Below are experts of layer 9 (counted from 0) of a mixture-of-experts language model. Rows are named router (the router's row for the expert) and show model dimensions 64-127. Each number is 128 + 32 x the weight over its row's rms, rounded and kept within 0 to 255. Numbers have three digits each.
After each expert's rows: "mostly gets" lists some tokens that are sent to it at least half of the time. This comes from a sample of Wikipedia text that the model never trained on.

# expert 45
router:129131123092148128114097139130082129087069196161126130145154129065135130128096128140098145131135121118131035127129106134161126117150144116119101143152177114173119135125146103065221135176127127
mostly gets: " is", " was", " were", " are", " had", " has"

# expert 210
router:163161094092163096161090096157091099094102159160159156160158169097162162156098146152091163156100159102160101165097151091157097087165093161099094157155156097165100166094157109095150154136093094
mostly gets: " Comm", " rec", " For", "O", " Com", " com"

# expert 234
router:160161095096165097160091099158092096099099154160163160160159160100161159159103141152090162163100158097160097161101153093164094094169089166094095159157162092164100160096158109093149152122089097
mostly gets: "urr", " Ed", "The"

# expert 194
router:163157099097161096166091093157091098097106160161161158166163168103167165162093147158089170157096162104165098158099143095158094094164089163099092164158157091161095164097163101094149151128091090
mostly gets: " John", " Will", " ear", " an", " An", "^"

# expert 141
router:156166095100166095162094093159093104097106158154160160164162168105165163160096149151095163156095160095158099158099144090157092087167089160093096163154161096166099166093156100095147150125094093
mostly gets: " their", " her", " its", " his", "fore", "fter"

# expert 219
router:159142109148159076173116091124103148114117150143147156174133130103117148121142140124121125158118127112155135125094102115192108095145138135093118210118161043142111160089123166108132170132049120
mostly gets: "re", " pre", " there", "for", " For", "he"

# expert 30
router:160163093093161095157097096157095099093106158163163162159162166099163163160099149155093166160097154095166102159101149088164091093164090162096090160156161094165099161099162110093155158135092097
mostly gets: " Te", " Gu", " G", " 201", " Mon", " dire"

# expert 227
router:161165097103160107159094100156092095098104148151160161161154167108171166159095133147086177156105158106167098156102144091157095098157090171097081165158150093172101170090164103094153152125089091
mostly gets: " All", " und", "ative", " ad", " Part", " A"

# expert 249
router:164157093092166094162091095160095092094101159157164154158161159100163167162097140156092168157101152103167093160101152093157089092160093161088089168150161095167102165097155107092153157140092087
mostly gets: " 0", " Le", " over", " part", "ow", " H"

# expert 187
router:165161095098164101162090097157099097091103157161164163166163166101163167154102148158089162157099162096160095164100147097157091092160097160096090161157157092164097165093161108096154155126092090
mostly gets: " pe", " mon", "ourn", " dis", " de"

# expert 226
router:124124116092147126118100116129083124060050190154133134141155123090134124138090155142114154135141145128133029124136108136162113126148144119125111142156189104165116139119139080097211121174127124
mostly gets: " is", " was", " were", " are", " had", " has"

# expert 26
router:161160097097158090157093096160095097094101158161164156159159167099162160160096143157089164158094159095162101159099150090159093095160090164096093162158157095161098161097159107094156154130089094
mostly gets: " Apr", " De", "iss", "oss"

# expert 196
router:164163096097163097162090095157096094097105158167165156163160167102160164161100148151091165160096158100161097159098146090159095088161094163095090162156162094161099166094156106096153154126096095
mostly gets: " comm", " Joh", "ous", "ium", "ternational", " second"

# expert 128
router:164158097095158096158088094156090096093107158160162161157161162096162161157098151151098166158095155097162095161098152090155093096161090163098095163156159095162097167094154108095151153139093093
mostly gets: " ch", " te", " Ch", "J", " Cl", "201"

# expert 138
router:165165089099157096154084104158091101096104145161165156169158170099160168168101137157091170156099158096165091160107148088165087098161099161088094165154160100156096158088148105102157158145087094
mostly gets: " reg", " Gen", " trans", " new", "ublic", " against"

# expert 238
router:164161095098165096162092095159095097092100159165162160158160168100163164163098150153095164160099154098166102163101154095164093090159089160097093156154159090163099162096155109093153155125093093
mostly gets: " Comm", "R", "velop", "ep", "em"

# expert 157
router:161164096098159101161090096164094094091102155163157161164162165104166167162095142149091161161102153095162097164100146090162090085164090163092091162159158092166099162097158109099153152127091093
mostly gets: " le", " which", " World", "orld", " Eng", "iver"

# expert 75
router:168158093097157098166091092159096092096102156159159156164156165099168164164099142152097166161097157098160097163098150094163098091163092167095095160162155092163099160095158103091153153123095094
mostly gets: " T", " U", "T", "U", "1"

# expert 251
router:162156096097165094162091097160093094094104155166164158161160166104159162165097143155095165160098163099163097161101145095161094092158093163096095162155163094167100160091157109095155158124092093
mostly gets: " km", "–0", " his", " —", "–1", "\n "

# expert 59
router:161162094098161094163095095160091099100103155162161158161163164097164164163096140153092164160095154099163096162099146091161095093160093166097096159160156097161100158092157116096151154121093095
mostly gets: " there", "istrict", "als", "ment"

# expert 89
router:147127131129164085132074130137104119058030208170145144127138137110147138146119118137098144185019149105170058155111156129134134120134076135101097182170130078148139120102134116102188156157123103
mostly gets: " and", ",", "s,", "e,", "),", "a,"

# expert 113
router:164164101100161098162089091159097100094102157160163153161164162105164157164101146152098161159094155096161095156101153090163094089161089161100096165153160096169094156090152104094155151123094089
mostly gets: " Count", ")", "  ", " November", " would", " Can"

# expert 25
router:160159097094160092158093092160093098094104153165158154161162162099161165158098147156093168158106162100162099165098147089157096090161096157098092162153159090167094158097157105096154156132089097
mostly gets: "ollow", " name", " album"

# expert 166
router:163164094094157096162091091159093096094109157163165162163157166101168164161093146154089162161097159102162100159102148095160095093160092160097092162160156093162096162092156108098151155133091092
mostly gets: " O", " Fran", " Se", " pe", " P", " At"

# expert 232
router:149186125107152116146129126146108133101086118151125190141148175042105124122118116144129131134125182044178147144137159044131117110133097169132098181101179098126062140116156109125126146141097078
mostly gets: "ec", " Sp", " spec", " Rep", "cc", " Sc"

# expert 225
router:163160092092159097159087094159093102091103151165158158162157166103160163158095151158089164163096163101165103161102151093158095089161091161096092160158162092160095162095156108095153150128094094
mostly gets: " serv", "ities", " for", "″", " by"

# expert 149
router:157167099096159097158096095161093099094102159159158160157157166098161166166093146158089164159103160099162103162104149093163089094164092153099097158158160092159097165092156112094156157128090091
mostly gets: " us", " sup", " bec", "ake", "olog"

# expert 96
router:158148101085151095154089094163098092093105160166159165165158171098158156165098143160086159153097157094167104171102146094157095081158095165098096168148161100158098163094155115094152158144096094
mostly gets: " N", " n", " wh", " J", " sh", "N"

# expert 57
router:148132121102139094127111127143091141120126124128128192134142125129141135177119147173106142170119135111141081156101171108149122118125075161126109249206125134182126139126113128106135120094121119
mostly gets: ").", "es.", "y.", "a.", "ed.", "."

# expert 148
router:163158094089157093157090093155092101097103161160165156162162165102162159159092139154092162163096156099166105159108157088154091096166094158100094159155155101162092163095158105095157149127093098
mostly gets: " Oct", " Nov", " Mar", " Feb"

# expert 154
router:163161097096158098151088099157094101098097153163168157162161165095158163162097140155097171156098159102158101159096151090158093093163098165099092165157155096168101157092161102100151155136092098
mostly gets: " Al", " co", " M", " L", " Co", " un"

# expert 253
router:162163092096164095153094093159091102090105162166163148159162166098162159161096141149085169161098158099158098158099140095157090092161088163105096160151149099161098164091160105098152152133088098
mostly gets: " when", " Jun", "\\", " Mar", " where", " Un"

# expert 114
router:126127095100157103170098097122107081092112088130157132144129147107123148157119142110103149159127121135140123210169153118135096126177130156083102152122234100171079134088159129121102142106112132
mostly gets: " play", " includ", "resent", " used", " found", " work"

# expert 254
router:160158093094163099159097089165098094096101160160160161165159164097163163160100149161093168164094162101164098164107146093158091093166093159097094164159162096159103166095160105094153155121091099
mostly gets: " Z", " Q", " Br", "(", "Q"

# expert 216
router:173134127071181117136112091171092144131064128146131136153170149127116133179075153125129171150102153122175130156128136100132056110157103138071107155131164090199107128116201162095160132148094089
mostly gets: "w", " w", "ew", "eng", "ock", " New"

# expert 3
router:165162098092160100160090099157095100098099156159165161157164162097164162165097143150097166154102158102161100161103153093161098087161093159097095161152159091160100164093162110093154156126089096
mostly gets: " cent", "Z", " A", "Q", " Z"

# expert 116
router:158175117053163139138100151184107110116124196151181114174182149080160178175081134137117136143054157097129105123126206115190094098141097148109124127107116098143124127071149134141126155105106091
mostly gets: "f", " F", " f", "if", "F", " def"

# expert 218
router:134139113035149087135102097126104140107130118136146184134135134124125146233077103166114169133091138128134091246045151125189115121151126133115112153161138117162108137130115087121129124102126099
mostly gets: "\n", "\n ", "===", "==", " ==="

# expert 173
router:165160097096162097159088095156091100093101152159162160164158170101162163162100144153094165160097157096160100162099150091159097087161087156095093159159157092161101158097157108095154153125097098
mostly gets: " ph", " this", " This", " after", " to", "fore"

# expert 21
router:126180130123156128172106111144106080100101114121129203145187160117129138120086175107113137119062191110168139180101123113172136090131101169127121130121227115140131143092119148126104154116112102
mostly gets: "ist", "act", "ect", "overn", " cons", " act"

# expert 182
router:163165091097164094164093095164096100091100156164166157160164167106167161162099144158092161158101157101166098162100156094158090089161089157098093161153159097161094165097164101094153158129094094
mostly gets: "|---|---", " Comm", "|---"

# expert 77
router:161161089098159095163088098156092100097106155163160165156163165104163166161098141159093162157094157103165105165100144091154089090158092156100090163157161092162103164087149107091154150125099092
mostly gets: " g", " j", " y", " co", "\"", " ac"

# expert 102
router:149167099098138071120098101135105124043124113136151121157136136116145143192069186125107133169114145108131152159078179136145067108156131165123113232176161081152099130119128082103128118108122090
mostly gets: "-", "=", "|", ":", ");", "==="

# expert 228
router:159163101097161092161091093161097094096106162161159159165156168104163161164096141154091161156096159098158098161098152094157092090163086156094096162158162096166094164096159112094152152127090097
mostly gets: "fter", " after", " during", " wh", " about", " Wh"

# expert 140
router:165159094094162098162094096157096093094104160158167158162161166107158163167100139156092169158096156099162092160099147093162092093164092162096093160162160097163099161096155106097155157131097096
mostly gets: " —", ";", " 10", " +", " \"", " 11"

# expert 73
router:163159098098159097160092097159090097094104157159163161164165169103163164162099146156093165157100160098158095157100148093158096092159095160091094165158160091160098162090157106091153155128093095
mostly gets: " cent", "ai", " Mon", " T", " mon", " te"

# expert 206
router:150140100129152130190101131204100054148154104179156133147164134101143129116057193125095126138064142032175117120132159113210092101155119180124097131130110129125113126138197181092180137124100111
mostly gets: "if", "ert", "al", "amil", "ass", " att"

# expert 5
router:160164098097159095158090096158090099094101154164164157166164166104160165159103142154093165159099157100162099163098150093160094093161089158094095160158157094164097162092155097095154154124096096
mostly gets: " Fran", " le", "′", "!", " l", " ra"

# expert 2
router:152157095093160099154081092160099102094107155153170165154165166096160161168093146160086162158102149102169098157102153088152090087166082156094091152155154097164101162093151098103154154115101104
mostly gets: "}", " in", "\\", "ch"

# expert 48
router:163162096098159098163091099156099093094105153162158161163163162097164166165096141157090163156094153096164100161100149090158097089164092164100093161159154094161098159092159108096157157135091096
mostly gets: " man", " (1", " (2", "–19", " one", " reg"

# expert 13
router:165164093098162090158094097158095092092100152159165157162162167098162161166095141156089163158098160100165101166100150094158093096164091162093095161159157095168100157098161107098156158140094097
mostly gets: " Pr", " ", " 8", " cont", " W", " 4"

# expert 193
router:166162094097159099159090098156092095095106155159161163158158166097158166164105145150096168160095161101158096162101143091163094082160095164098091161155156097163097161090155103093154157126095097
mostly gets: " all", "irst", " of", " off", " includ", "  "

# expert 130
router:139175114096159091205109123198096041116136106129142129189165144071139161125116101122107134139103114108141135137103092098161121086116101144130087148138134125126112180137123161120113128085111114
mostly gets: "ur", "und", "ud", "el", "amil", "ub"

# expert 27
router:164158092089162099165086093162094102096097152159164153164153164104164170163095146162095165154100160102161098166099151097158092087162088164095095162164161100161101167098154107093161146126091092
mostly gets: " Or", " or", " New", " be", " were", " became"

# expert 122
router:166160096097160095158089099157091098091106157159161156156161162100160165164099146155089167159100160097159098163094152096158096093165093162094094159157158095160097163096162105093152158121095094
mostly gets: " sing", "ack", "ious"

# expert 188
router:165166091095161092159095096154094097096102161169161156159160170098157160160099140155090162159097158096166090159103155086160092098158095162093095161154160093159097161094159107099158155125093097
mostly gets: " Br", " Sp", " kn", "ia", " Sc", "ina"

# expert 28
router:163152094099161099156099099165092097097100164165165158161150173114155164161092154155089163156102153098157104165104155095153090095164084159091091159160158093157099163094158096094145154112098095
mostly gets: " Th", "rist", " wh", "merican"

# expert 68
router:159163092096160095159089096160090095101105156167160163159163162099161163162101145156097163157100157096160096162101149093162095089159093166100092160160160095158098160090155110100152160130096093
mostly gets: "usic", "bum", "inal", " again", "ctor", "rat"

# expert 192
router:163166099089158097162094090156091101096102157159161160157164167099163168160099147151096166161096161096162104158102153094160087089167094161093096157153158091163096160094157101097157154126096094
mostly gets: " off", " year", " February", " York", " August", " April"

# expert 53
router:162160100097164093161091099154094095089102156163160159163161163095167161160105144156089167162095159097162090159099156090155090088160097162100098161155157091160097162092151111092156158129095089
mostly gets: " season", "es,", " one", " three", " October", " dec"